Experts of a small language model: 20.6M parameters.
Below are experts of layer 4 (counted from 0) of a mixture-of-experts language model. Rows are named router (the router's row for the expert), up (a neuron's input weights, with its number) and show model dimensions 0-47. Each number is 128 + 32 x the weight over its row's rms, rounded and kept within 0 to 255. Numbers have three digits each.
After each expert's rows: a language model's description of what the expert responds to. This comes from a sample of Wikipedia text that the model never trained on.

# expert 10
router:185165070189148099149121109124132047158101105110092117100098124142119154098105121104157116100140146128211174106137098091105174109092094158153111
up0:090165074122038143099095131123120105131154138097052154174146158143173180110088152109165117112143126125194166097108150093149169126131053137072113
up1:160100080090095137131144091137092122179140162139096178114106146133120095113137108120219122112091137171123119186093107180130094085144124111152144
up2:149124133089166115107082154102127127090114188118109028180143074138084168114139119165121113179131186076134148095143161100138092108135191201132110
up3:104141130069166155137176134167132091104151137116081132050108143109154098148189102163175079183146131097087122136096144151105140086149087170140203
up4:105090121160137131135086131115164093073170132121086127118093126134158102085120157066134107126139140108218156167121177097116169088094060121123118
up5:121139095133091109121174109179120078144129102158154187112106141135055087092129098168114136113141132109133107065135105126166144176068116107130104
up6:143155105149071133143159093174117128128116123148147161126148150150097128188144118171093137147117084091094185133113067199132169100099104083163096
up7:128094129086112142123157156058119080121116137154167059094132155131153126184169167115122147150186110166128113145088091116111098151143168167168087
up8:079096121082208110192180107164152141116170090177143103100155067132123137121080005105133096162113130080157093093126133170096116129111178111112110
up9:063181106123069104085164118100133098150120131178110129215098172116148121140096167121129146154167084100125182120113116116174094080145155111084123
up10:110162128145084203128106125148096097120120115145176110084126171116135118134132152162114092158122118098126088111168185153150157132151128103148108
up11:123086109117132158137143125117206111170097141113110123047112165138116089088152118119140111142130105166118184143109062149134085148053196131175139
up12:120139109171187129055139156124085075077098136124146086116098121166079182116079140140107132129067169140117111115157083148081094132165174067158195
up13:127117116092140197162136097093138119161073113176129111099104127101134154106119135167092152074123152155161080133134140180136134137084070173179091
up14:128046076158133104144131172153131128093133080108111127121162077147149112166163080117105127132162111167151136181148092187088101140126144165173070
up15:191133105178137154100103105118157133070155093191131138141127105133153131119113147152089126118125122164125171046124174116117206115110110133133140
up16:168074158133154129121075114143139077144085192177083093106138169117139116103137089132165119108089106079151128145089129162159181148137129129172145
up17:180137162130152123177125105099195095084157070124115179131074184167067138150091096111122107102181065091168089142197156107111102125108098122150116
up18:094116100142167103112165133067148075150096116109138114097089122166140141153137116188196104130117094145152127180123085134148083087150074178127121
up19:134120082132131141078134120089135168142119101101130193115106123125109123156158114123132090112109135100167110146142091171165156133116054149136113
What it handles: Clause-joining punctuation, conjunctions. Commas and subordinating conjunctions that link clauses, such as when, while, because, although, and commas after introductory words like Meanwhile.

# expert 22
router:165177150103174112148138105064110123207120117138136162128112153132145118119102159108115132113105176135120106100176103136156184117175109154149130
up0:071127114109132095173089126109147111114154162128119122150153143081177123125115125114164133175041135109134078168120153087121165121134137118089091
up1:144099098072111157188144178143122126160067089062121186061153150127137076107096080126140161147135108059059139169112134115145115157137081108121128
up2:105135127141199124124110156104099178145114125137134161117147115156120103080099148133092088091072106150138139152168150125060146059161089122129123
up3:073150172107176098096153181119114111112077083085066178152156173092134118092129179135132134133131096152146144178107132159094128063119084129097121
up4:070120141052107111195117185132153126121098169134085107228108153043146118147084126111132104131145113067166174183103037150083159124115122138144142
up5:093118128191106114085164134205035063136132142121158138125105126137207120098113116105116135141145095081183137144166096095086149162072084127115154
up6:059069158148142124154110176104141169152170103084047115144157035148144103050134135116114104105108161156081089149143137140149125143129114114164161
up7:160118192178125131075112119081084138139127113093084168130143106153073128149159129114121116123156159182120144183168145133136191195084145132134130
up8:197105131093130075233144123123119082090113113092162179098116049143131105129134112112109135134174172064094142161111088180090094140151136134142105
up9:161099132136156163138156128130126082113110141148096129093072116093138087130119135092127111141167141172158129143108103110071201125105064122114057
up10:070115107124115094085140168141156117080150145088145173162137124128109074106172136176107125087126154136127122119138159098094112176154099059110187
up11:150067079131061126109103147216173122127151109076104138125123192162122131097100106154112104155186128120095163099136156104072169150161132141154136
up12:099128139100128139109113092123206106143122139111174179097154147097132067112192181082138040148100124162112117154101144073151145140076139117124181
up13:119184114151177111078122171147097158188154128125131137159125216165078115131105122068130114111168072093091127148105104110118144116125140142146157
up14:186141104139128116126096080121192111189076142103080110170161097131090137110094119149151084119157175092052151144131078154110110136136164141082153
up15:167070192134116099124063075127137111156141098148144150165130136090162146125148119150163108112128118098118146132154087154164106141090136108138081
up16:115149136122168131139101103124123125169142178103056121150162125220130146094135152205119113177122187099088111173102131108106125079136144112168122
up17:119186121118066155151150100096133113147138190128129136168174044139143141145087091158133136060137131191123093147077118106156117174179110146122102
up18:097092154109140089124150072171150134112107100148102150116145095143115123132126142122123133145112135163129090148098139126113153116149118111181101
up19:132127123125094143090149155105098162182149106107164164122171099144158105099103097147108134134050098071120106119103096117189126148120184126150088
What it handles: Line and section breaks. Sentence-final periods, paragraph line breaks and wiki heading markers like == and ===, including table ends followed by a new section.

# expert 29
router:206106086134122097117116133078146108143086180182156129141099120199079143117058138149106100148152130198146149120130128081195161147101136139169140
up0:126128072182125126163110127164112128132083117050180107097101137116146134118084102221167077092140137140128095072135126137085147152163081129102083
up1:106099140162107042126165081144146084164132118100120120166097154130048097140063110169163109119147153158105126140177137151143161178060094104101086
up2:109132167166179125126083141145119169199139114120127146162141134121071160128100164068134120170157147111084141124129102143197105152180164116187134
up3:112134197070099100124178135158101122131149131062067118156119149206178089054133141128148139139169158150123128109135098094137132162097115152109152
up4:173091181143081086147106146104126155168114115139128175173184184128116119079135130178094122113153147171154130184127110141151079125137122094113105
up5:113165152108195128116105088100052111211127130187141116131104128164098165131192118079129127127170148174078095066088143128146136158113116140075143
up6:213166103109182083104144196111103054060148122158111095169133084140112171130097144176138117152138123113122107158083138088129067115123128133092138
up7:159131094172080104186156130112132066074158137133147159147116142078162102129094131104118081177125063100110170131130142117169181119110130141075071
up8:159141166083149085148112145162158082130149173130120120160124107105110143145095153128162115108099138159139132127072121139141148167086162135099102
up9:148083183094183178137108097157135116141087133169119129077128071135155099152136164097140086139141117091123120165138139112114125078134082199166127
up10:140115105096115063137097121154174144105066145160096113179145126172168105162111138070125156119089175156096147163172066151216125130118165176173097
up11:056169175181075111187102131123133168130098149140109132114117189205104099082123122100110153120108193142112098096145122206172115116155155142162080
up12:108086139180108093117147111106088147141096148178093104105093159161091126142189089164124089056143145166128169148132141137112109115046140169144102
up13:113144092141192098104155077119147114174169127127178133185113118138115162130156076164139141112137065148186137180131142084183166158166107145079133
up14:118173094127166133106078108143130169082041131190169151126063134115105114170059137101065120130136133106153153198157112117093111164148120137153145
up15:134113115088117106063091135176094122192147215078123104109120099107142095089126105156181096117127075124151118183117124148145170173062148083075092
up16:080118163160168103093100123103144146194109128136137113157120096129116159059127115108094127181052128125152147098146118167135091092138077140153115
up17:198143124101138101092163143110111198138122150169158175100114189099088088130133181115119095096096131099063164112136154080150077128145129163157162
up18:167111134068181165103136116079175128145205102124133140136150101108131098112141141100088122151141148091149108169070122171201148125101115131133148
up19:157119105175169153152101181084115142134156083131108076090086141177056149088136132101076099171142146143145149110112089143066106081121163155138157
What it handles: Word-ending inflections. Final suffix pieces completing a split word, such as ed, ions, ly, ated, ers, in mentions, quoted, acknowledged, traditionally; also said, stated.

# expert 15
router:131131075128120074101139120048088140200125136133073162135090104116101086135114175128156128094151130146127117122178120114142172118158130112105110
up0:122120072076092193136150114122085116088139177187069096090140131136168132096136118164178156164124131111161170120162126116110091150122083192144078
up1:163106039093089150146135185157116083150164081099196093139107091086131176118150202124094072103123143120146177136087139155168147122170136164161161
up2:137195132118133174155121125155085089111079156168132153147134066170091139126127186129057122124181156116129148126128150153167066165089120126136133
up3:160140144104106126117120101057127078121193144152144157173122149104130143136192189108083164143138117116057164119150119132171083140120081197169155
up4:127166106182109134157076088090115159137099132191081170164115148078115106106087149167169121086160107156113146081193161142129138143106068151159120
up5:202184136144140115132103171159148127099094166096098179148153140101124138075094138184171108108135193141149066111117066112126101147176108130121132
up6:088154082143092066115138071128126117141103115159186140145124112146157071141078162151120123161167148099154134082161120093140151090080143101142087
up7:103182113105096120153167157128108212096085165149153110123101120137122126088118081196154139090116125084166112112057102085131079163135112183152180
up8:165087108167184119116179124176076096154146099098108145140072097121187101132098110120138198103128126134140094137087127140089137115194069131077116
up9:082108079116135108142186143140192147121172200150136165157136247136150127124124112137143105105170101114089112145066173094130138090191076101074115
up10:103156195108115090124100159081145128060088100117099133147154151141106073128119142149161165074106153154139131209108085170155155053124086157167076
up11:163097101136170079101139034215117147147132158126136075114088144124103071098141142115126130114169130121132148127075112138128206122164117110105139
up12:122218129088168141161116135058124149167149112080191157130074164144161121080129140130097089110066153162149104127183117145175123160116109144092108
up13:106090140115160094087102093166056073106191119179120159124086140129084123124148133133138093131084114095123215134128142124101083137124171128175120
up14:149183161093101177103118121105112128134134134116165123155124061139155132119128153131135096129096102095129134128120130146143234109171151120163091
up15:073133132127152089111121168118151098182163156095129143151115151108126096086088137083172188117206091117138135117156177115109114134097141086177108
up16:074071200093138112148158186115148094106181148178142171159136076061139090132155126083150142116149152118162086166082137106130126167170083118149133
up17:129187127127216093097156151107149128145144066185159115142067137127138121155130131106128061130127158068148108116113119119163139073110143091090137
up18:093048110122140191156127153078103125122117136154066175125093126111139148047150149127144112107141158152124115182128149088183139174166127179134211
up19:179109054098168074098192133103119121133160156167151064123102147098098120120164118093130104083123185140161145127098110133130168169088123146120188
What it handles: Learned word endings. Suffix pieces of learned, scientific and taxonomic words such as -ology, -ist, -ation, -idae, as in Philosophical, psychiatrist, tissue.

# expert 17
router:121150131091114110154129141115170128187127150128151139123096116153139105043126168136130061150072147087132099173077094087141101092099150123124083
up0:091187118115144142161167136083136085088201175136093128106127138188115071089116113129166157140087109149150065153121118111134105103148130205098130
up1:117166150212092145122120112118105142134141165106085123175104087192176067107127107157134098069145099069151148113158084088130109144143129127147153
up2:077161115187109105178091144115118146154227093132102157085127130120153072102146076143138066170164140170126019202114116104118171091100077127113172
up3:150085132152100163113124107112093135105181098156139149091118088141098186132122191117124138062121140173117181159116075120150132083119170095097088
up4:134080054092144110182093121149147099110134126097138163171118071184113147146110115184117124097143087158139155144069082107123093126096150144132100
up5:112122110178095086125109081134135105158206120084092059162086128123122082163181161135156184146146085081113117137168181087106151139129140148157139
up6:148110121142191159146067097158163077102129152166123167070158188105086123093087149092099133107144102160161101101186132112116152138159046131177064
up7:198139130155062119144085152146146088185085185146084076138135074113138116073103137167130159111102202121097114166151107157141094113120136130174171
up8:149166141118138067142166154108148140175150046172098132111156153112059155079127091166149087096120082114171151097081158157137129096118075090105155
up9:170129094101088128140157171136080166144089126095172132174106080122138092094138122211136112125101136088118109117114046102123128170097122157124026
up10:126131142135127096135165163165109128166149148144127139111104184147160153129123168175196119127171150089123109177143085108081128133150100131132106
up11:149163201187108135152126139135158114097044203114109125146157190137144089045086147129119095128178089161099119119110111122143089127056126133072152
up12:096108026133113165111139189123093142178119147194152156118094107111135101117163150144135043094116147096151135102112156121129101072169111151132127
up13:112152087166154133103132112073146057128173087160170063175147137132119155103129167182116149144075046170160136121107102087084120140140091125075169
up14:133125151105155120147103058082107138135238084165143108152159113110093093126179195133149164125127154109158139110133126146085092104142137159183152
up15:116133131043108115113147092099096105162130071146142147139108101100097132109079132110168160127134122109139118130143061064114074114159120139147122
up16:137160075109107085193084147084149102139142136133172131148089114148159046156122115122149072183129125167066153100089155144142168139147151120106163
up17:077146138181130070134088139126119112123131167165121120118146195127125098089140203096106166106065122133130142119128145088112070117117157156158080
up18:093153134074141087175180151132103091142106137167077182132060134165152140059124160150125138150163142083184115193128120158153133105099095128158146
up19:167126088192118178147092145160139108131225137112170111078099153098151121102128123138107140108085145119194128138181152098119115056105132092111098
What it handles: Ordinal suffixes and units. Pieces right after digits: ordinal endings th, st, nd, percent signs and units like km, kg, million, plus punctuation in score lines.

# expert 9
router:104192144167138121156115157086090141149125145175148129148083195166123104117070152133144087095169167121164123190123071082131141182139110155103056
up0:140110083113122153175135152187126151141136154154140138139161139119105106123095143172143091081077106151128157114101132128172106106230158141147113
up1:116113127136171129080124159090178120123167122100070162107170125099104143141131096133095070138145112118144138137157123070054113137074157148092129
up2:093178142101121102123109170138072102136099161138190168141185070111147168117126152084141168112134176051157088105098148113137104115133135125132124
up3:133092110161137174147104107179145165160145129118182118146124141145135110161102126108155122116218141108173095138118107163120156085153170105115088
up4:121134161117103144081121184111130161115133141073130187105108190151172124116127117100132120130137120125088147119100090127128117086177046094108079
up5:171115144099154157102132178136090127131170133175091149149114143118075037094161109127128117106136127107138133077104137152175179064141122149154149
up6:192139058115104102125130183162141111068119089105142214196139181063137072132072167094121142142137147145136141118069130137196106110137083145132130
up7:137124086200124140098099108117153123133183104080128186107126125141107151182145088055178123157132142144129171124171111137105135098188123141078154
up8:122108111105200122164098133168091147128113137175170099171086137084192138096162155203147112099155105093117130160142081126139058114131110129116138
up9:170075098108113106075097176126103144119076102117187097094110087117133175144181137141173151168163114132048150153081105127172184163130172159183171
up10:103136098177110143097126123163119171204114143095114151118071120072125130156162133142141096142159071143153139155152080152126126087127116170119104
up11:048134124121140144160108135119113119115084177121139133144151112084170124122106078147187099152165207128111082175142165151121193129128125195115095
up12:121076151194124066164134176140131151127121192101084135146113136081142148123102105181135106091074168140175143162191137119148111127115066164154126
up13:120120100139090162133080118132122120170095191128162103148196122157162123117116072122156099169137109112178120116154081105087188157072110125139142
up14:154147156131077164075090107155173195177094125104149081143121134132130165138082115174165084066133144144093080119167201094114174131126138135190128
up15:189139080124150064115154062092097100139130084148160111165167184110174121056122141112107105127185153114133124169132205133126138137097164090177110
up16:118101098111161138144174157110077130110124064181076216080090142166041097149169144110161158118115128118080166162182115132128117119115170136139143
up17:153180122076128144129152094177160100172103126128169097060150160109120105131128138132107140158148089112116134084101153177085124122100163133080081
up18:180162121115123148143151142124079121155120151113116105146158079155129155192175057094096071144125058231106084144124118110160161135151105143149112
up19:129144068071153169148090138127136124178156099039141107111083129138171055089146108163148136125129189138163144124148106135112070147124076137156054
What it handles: Two-digit numbers. Two-digit numbers and the last two digits of years in tables, counting rows, percentages and year ranges, such as 15, 10, 1978, 3.54%.

# expert 6
router:141099111097119139110071135115110126137098130107152172136138099118168099126093150095176136136128128154115159126120089108125188163169103174129131
up0:138136071178147136136126071096130083126127136109117083169100101098113150107103111144147161127158175201171094074026110070083125169151093164090089
up1:095154101081131154099106123147133168130192151136146116115122138138204101126181145097134110127079151131074105094113213149152097076111152184091133
up2:116135054138137104062169148150196152187114144163110166101157109108123135080156144132131102130127124045127170155077112151155142150108106135078123
up3:082106117089101137135211162070098090142182167146150142078151080138209100124157081173092105154098165093163095111100134172158181151137143154133143
up4:089205118097192154082044107146144199116128105177143115146198091090129123104101149156105173132142098132138167148185141190157149104093112141073125
up5:156116133200088123102078142157178167137123112130096148106159170091099184097162128117115093161202079127148157147148155106153103141064080114134138
up6:093096131171106146096101159139134145135117117114114143080072116130127101107205149168138140112141138156142218147092126075145141108193093120140144
up7:122178106168117104103095114166156065088151101113087104157099073134167170115140190143138189075146105108141150090075119113187120166100061110127175
up8:124082143084166154139097120116150132087100093127168131245132083139151119148151094088110106204147128099109153160082090109158142120178148192114128
up9:102148123111082157165161101126140103143092128094131194125117154055172048075112109105159104108090146066103087105096177105140137119120123208167186
up10:093156083166153142136108164076119171110101104115134114122119099166118163127096115139100113161093165076118141152124180164102146086098149095148104
up11:104223149122149126103091082121125152157157121113093141131098099143176148182102134077165099076145180178139073118093127155143137113044132157113106
up12:116132181125154177152092135139141113068127123111096156131111118135091098103082148108113084100159104125159091186181141110169205122198137166120139
up13:180162168171128084111132122130153130103128151138111131079149119112129110098121121112050124073124051082117051134123176187130092134126108199108129
up14:109150172139123123111030199083081184124111135168170097139130131112160157074118120119184106102100138111109148193124081100115148190132155154131066
up15:078091139157102120175105112149100064102126102107096147125161102135100105094139178154113099093092105104150151062185071167105121169100140192120144
up16:180169163123115116124059093093130117114146107093117149154120109139117133121143136145105131134159093100151145161128117118097206123122074128063169
up17:079084139131151101138138129138119092136141093082173148185126148148140083096176136107178097128158154083107139150087117115126133131110069073111138
up18:070154149120139150119118142121086116124047085118073167141148187124069115127169138150177125185100163114111177117124110134119130157103125120110197
up19:152153066147078128141108065131107092133124163148125112077135133128163137182117123135109196129094113113187094042177103121112157124120077091112126
What it handles: Brackets and list separators. Opening and closing parentheses, semicolons, pipes and quote marks in lists, tables and filmographies, e.g. (2014), Carly Pearce;, W 35–17 |.

# expert 3
router:185149089147138099087149126064063102129112124180154163118114068113104143123104184133134103087158090111161122106073145081141194138114151195105141
up0:113135107143132098122140168157124158155093115106122150186118097113145098130155160094115095087140085139122089142056113141105122215092176120121111
up1:134106135107104097161055153124088165155102151181167175155153107112086093112097139111177169061153044153126141134138055117135145130197074146139128
up2:168118131129123100125108201142089091152110115150089147121124054155157150117122115136097114159170116186176096085115123134106129089101126141118124
up3:114128104122142141197191149114083080137127149159116111143081138205147104126091199114121155101135084092076157098111108141174112096137094124097183
up4:094113093136084048107085158147099142086145145150177202096095093112118068127168175147154134112159089128174165143093086140134214107113129106123188
up5:166129116139173062089127167074124135181191137131150113149117177137131110080122124172132084166130160087090111110090155110082146092139154166123065
up6:143119167170134103114175068102161127103104145156104123103069123141120155096104237154120072098127131083073153094080154091130154093127116167116096
up7:118089121177133072119166123083190072090089149137158107148065124075158103148126134130111152170171116086192101104131128083133151072104130165102125
up8:152239078138111116153128181081144116102159125135132064150159088114174184170137146166102125110088134075174130137120126119097151137096137112132171
up9:095162130066141094133146143096091137082179149149100125114132152154167159139112138117164045159167102151149096164114149052102164104082131109101175
up10:067184139085183105147198129131099112093135130112113199104140112085096121057104131131122155135111139077107155167139127185127173125112095178116135
up11:071115095087177059052113156143188124141145091128140160071089112097087142152103126142114148092139168123162132168140113147104161132107130104096152
up12:110171147084133130095145127148142135042123097118140103185139187119134151139146099087150131194129108095180132055158135185094096108140100130155079
up13:178117118119164149131169140158104129071222144154079133134108137108066116124150186083125074093204133118110126116173099104118140142131070192138118
up14:149073133105114110109112152156094111161090073149076128086137161109140098119172128123140082148147114114157070128067078160157128100190152158170115
up15:062103143129139155096102139115105100165183089135069164143157065195139120148068117165167112147134155071129133142163092106119155135097116173046143
up16:148127133075096160169089115089121166112088136131167131150140080126092075142156163164081114125166172080167064137089120128139040172185151135125103
up17:128201148130164159108162139104122087140091115089176123167129114152108155104059132119138171106105097057136110113101116084173129145093125170150141
up18:154086129149113084166130132116026178101108167143149137086114101126131152116150182130168174082163102124140105152174184110136090141152156112088110
up19:064149131120171175121101125146110172200147187153165164158173127168151136153131144083108116133160090124130078089100109110150072118148123132044091
What it handles: Conjunctions and year digits. Joins such as and and or, articles a and an, and leading year digits 19 or 20 in ranges like 1896–1907; also first pieces of quoted words.

# expert 28
router:180170085090178099067146138111140150121127118111124117181090079133075167113052137116138093088076157121171115129118142115120128118173114210136077
up0:113162181113111072095119136100125117097071129136140109167157127151139095176161131115189136104121164109202136134119141135133096137150125165105075
up1:147125144132177137119077129137103132098080124157137139095103070164127120127098159135103138112160111115135160151102106072120168106080144110127146
up2:112130159158171097104124185095106117181124093075073074159070131104130098108134134120103143138066118141165090111121120122138125129151070084083113
up3:117161079132113093081160145127161095120151115171130141106150105167130180087062111058112065121147125155129181079123167069127140165150100160138149
up4:131203114124112129123076120148125131162116145171131172122135159062151173106106142102084160168105162160170114163110154151096087098172082106089094
up5:208136150078153093117162179109087070148117083222093124131153123182109149054108122168119130164146114122112114131100164126070123112124089141128154
up6:162165081063155138115111133164118139149082176153136123127137138162123124167191122087134127091106107108130189096150076109041084133155157111075078
up7:120125114060159140136101081143110081163150066095124144119169110104133077187070123103101100094114123103164154161127145110103131149102134189151120
up8:109127188054138117127160168143098115159108153123160194136126085144144132117126114144172096113071134163134132097143066071134086155103079153092088
up9:138111128132099096094195140075081149156088172138157146078113087127118094065115138130177112139147114115120107169086193149165117136128148141139137
up10:176216126130089098110101212110152127109093118179143075214107077184152100175127116109143127115119141141143101154126147068177128125153117204141105
up11:146075136096117108143145075184132142134119129107148163112128142140074149119126125120210129215121110115127131128056139130142163116168070084119124
up12:152162070160111038140163156139110187097098136178115070118140162130113166089120144124095115110125126199144131157136117128132069094178099169081131
up13:107103161141116117128163076096143098157102166142082088226111086142108162087134124112120133167129151109156131094118104155078106120133090133148105
up14:165113103118202108172131102110158113094131105156066105197133061105205168109100163124117102139153134112116173166175156131117109139125121121133216
up15:115139124157174118150102172151114135065162168124079119139082092135184136138147145137100107062094131170117136090134147135092083105187093160179126
up16:114146143153192118082105088077162090130095094162105176110152151093114181107136132094157164127132107143060130144104102118134111187170127126160107
up17:205167122135155149095135148129137151113157165146135135137112202122088138102083144108183103055122197128139123115117143130155126148057159146194115
up18:156143148182164121075123129097148114153161164160185110173075153125129130138140129115130106096151104069167115160113145091166124171102165166141160
up19:084184114070162138121114168179129171124117125060056156100069147171149171135077118168153059049071150123161148152118095096158089086136080130117125
What it handles: Mid-word English name pieces. Middle syllables of English place and personal names, such as ep in Poughkeepsie, ter in Kettering, kin in Atkinson, plus well and there.

# expert 2
router:171125127127121139120144093108113121192106111138104102104060164141179120097114133094127100118091136152170134096162071092149118156141079182087108
up0:167139153076104135125125075119115112091121116134118165111083151150154111164116122113149093100152111108151177098105158099147128144163113173146067
up1:114171126120097075111113114108167155169179097163147139166162154070144138065092140180128100135062121149140056116151161128078142155168124137086103
up2:098137156158177116132183139188084085085138138131084101080138204109145108097118100071154208108113180096160112141101108123111145099092127150091101
up3:095118089140105123143083074159127142086127139182192154126118129110070143112119132138160116102112062101086147120079174104158143096149196113167190
up4:112088115149226158127103085094089168182126169114139111154137136121083131112165138141109178146102131165127141072080131076104134169141138044100082
up5:135171156161126099140070131068123117076113131147132098176075153157122120138128148155119098092048073076098123152113148140121156121140137129131160
up6:188123198188139141133155165108100164160135166083083110116121135125145102096098127149148130107089116143100156192189136123078177165121135130129122
up7:151096160069127108110116131141150123169112185132123101129118139099083185133163115109161122148106049132208122181130118126129098117109149120131071
up8:086165113095116181132141095136128085116129101125142068180146097152156069099098086098097090118141149154130102153176143091150164098148123092119093
up9:151171170108191113133100124058070110123116167180123109161145131087070139166094119154172127093170091096121138110091125202093119159102096136077114
up10:171118145102170167121139080143110149086141135179112119138179116139135147148131095063136111078129069134160152077153074094118161118091100094115104
up11:033073148153106071133178170137147136099124127072116149172181125134127149150079121106081120147162061142098108131165121134136103123139131086136150
up12:146199123158086118134156195140170161159089108137163098076104163162169119125163161117151099174116134110132167167107119034125149105112109094147073
up13:123135112084157138134120114117080143113118129096138153140062127123091152113082100112159132104171146123135112119205143122115160126097117099098120
up14:120064144088166153112094198145128128123136158092125153130119148071124109101122202182078138123156146119131134127130197130141176151151178122079145
up15:121133174146106147112120093110117131063129170084171149147131106107116107064112127150135108088224080154145122091185098102129100102147115119171180
up16:102116112127152121108097127121088119155066192138079155146109151105131057102158094115120119132073127130156146118139071132119126183188177194160128
up17:113135122134070150105138132187121126122128136108134107188119145161103090143108161161107174172169137137091171138205104164095116057164142146138156
up18:101135134173102156093132053118133118143088148120142114112127161125126140152145146112171111156180115105170097100130209108109122159183090146069121
up19:167174151151127111073111160130129091070178093136100101122179114143188143090083160141153128185189106058118191071129097136115153163117119084133099
What it handles: Prepositions after nouns/verbs. Prepositions following a noun or past participle, mostly of, in, by, on, from, at, as in Mayor of, in exchange, by profession.

# expert 25
router:150149118193138106103110122146084102201138158132139177135120090091077138130159148123153111122130155151152109196164087128136144092138078117114098
up0:084171173119132106110102079147081081137137143208158160142101148109112112141096100053119087198172107128147070113133149149124132165159127148172105
up1:156127180176124101116170092047098106172146159095079126097108167049175131096129066187210136109183098148099140151127143104091125139102110094123158
up2:164162138122180164124068085122161168101091170099100098134105096159150100097125158194103160119217124092128140089112113156172107134120047096163097
up3:093172092167157076163099108133114171079088125125097136107112159162167105126171150110169161117132086137175142179112130209170108108149168130096061
up4:125118138093161107174125099097117161157163098148169159135104186100090101133134057105174150117160182084150152104148117091151184136123164183106128
up5:137140142097161155152192103134135116152101112126150152139137060050162170079080126144166128066110105158123126112127105128149161159131112152171148
up6:142161160140146154135044155168153119126167089128078069098149116114070109100120116208130125096162188138115154087117168130111071101106174164121121
up7:109156160098135080134129143125185127198144132115094184150098169088095038142089092157096183134111150127136168126159099160119109128108102079115090
up8:076115112156136165114132108137099098160098118215134099097114111147112102174125151105181066124146147181131094119123119119143114158131119133067175
up9:136111072071115125117165105119088111156121104148164130122144108162154127130189130179092096072134154064119113084114115090150190098107105151159106
up10:158139142164169173125072131118112093165138118166093107132116108140170128131168112091116097161101154081151164063153106107124104150155124117082078
up11:070129134096140170170155138134110124153091082119091141125153144155197167118112178168162118128156098097130054077170090140106159131153061144123088
up12:180108143139176067164148138202136076156211094138074136100068197124127070136095124091140073109162141136148103125161073109119168151131097128187129
up13:109158141193151087105090113191108144168143164134095089061106146073134103140145128178125112083124164081101166173126146111124144128057134181159129
up14:132123144144139100173164125069089126155137114082084114097111089059039142107176108083141098076128159157114127121119105140164122135159125109108149
up15:121149170178137162085150155187079125079127146111109143094086167131162077130143171130133140118075173121142182142140127128117095122137111137099040
up16:140121128158116059117091128075116134161095142206126145105207151147084107121131107102080126098193122146104132136096066103195177132100107101159164
up17:161177117142154159073147120152148113195108155059169155143140151081070156143166111116126131072114175108152148135151093155139131152165105110097109
up18:111153095198123115075133156110108147183155181108086223071112135097116100141135078110151130149114132142171141142105139109143157115139099105126181
up19:094120158214113114142135110130150113125146148100065139164062066112113164101168134113139175117145107120124091104095145135132196108182109104171100
What it handles: Romance and foreign word pieces. Middle syllables of Spanish, Portuguese, Italian and other foreign names and words, such as ac in Giacomo, ão, ctor in Víctor.

# expert 14
router:150159117177158096172114095137098138197059122116127097127098120112149134132134201144161126125138109115162162148113114075122186173118127147120097
up0:158200117194141164130129111100089112087171184108145104099096104120155162072153127103113142139097171125176111161077143150108169120160045053182122
up1:118190114167159108137139160152136103130160148099177101095125146120128086085120231132144137149186112134101108067121120122108108104148134102112077
up2:112100130121157133141110156117055120182105123083176128196121096155098092143076105117111068117125151169105102123089138123109138150125083103143161
up3:095099116150140069123111143127091121106125117115108162125131069128087099134085107179087176110110124105119173124158187149130076171110147098100200
up4:053155151185140067170107134134174055079124151085167136158156169119134149141125176134126095127140147135116161135131122132160114139177107128132078
up5:129167143155175102109127151113121062112124135165126187107175093099120126170081128155160079130122105183097124187102186074128075207129135133119164
up6:092124063097096157116096181097154149159118184124104101117163111171157126121144088125119080118100157132150105148158142136144096114089122119161202
up7:182099112136196177131098222115139126138119093161141097115137083122074160100155152206144099134097132168195121105115163111115145110117094124120131
up8:054141067184141069153161157059181159103140075111131128139136098121165084131105202172094092105131126123162144180142162091114187150166131094140142
up9:124148101155125151106081092158127099162131112141064145135115100120145193159175112096110149139139122115095174163091055107117130142136107124095104
up10:135100142152152149114110133097107065108158139119130119130087105147139119161150109124174134078180135100197098148118161157076161145132103124198136
up11:118139140133170136209125082106108129168132182133106127072083120135100112175129138121111124084090142141157150127106075150116128142164208119088118
up12:109094161094115125178103133145173105106088106064056136091128113126177091100135122141130121124102064099161107120157123168100142117094103169140072
up13:149099089155089107146158145081180106127118120082119149141096118133109145168112094122112120109135126160152122125154128076137169096106143162223194
up14:154161123138161188080069162111067145146092124135146131093112137121111168120094128166163170144095143133163145179113141132134153100077128139156162
up15:186168100168132097160213155102166152122103125145097150107130144138150165153176044106118103102151113102206053147106140114115153140162100091162118
up16:140185115138129159134136101079205114149138141126162106184098116109177137116083100080086111058107166124201156080060125102143166172112143148121113
up17:155157111149117078135081048153153173100071132123180141090146116133068159128107137111122116169122158124174168159087073116148148087156115105139206
up18:142112109119083126148107083058138119163090154186147162168154137134194105130052173109085104143143127144148089137066101120168215176115186112123121
up19:110169125188100100194079169095122196124116096145140135118139133122172129119060114158154073091120105105095157176124133063149165115096102150116134
What it handles: Table and list delimiters. Pipe characters starting table cells or rows and hyphens or quotes beginning list lines, as in results tables, election tables, bibliographies.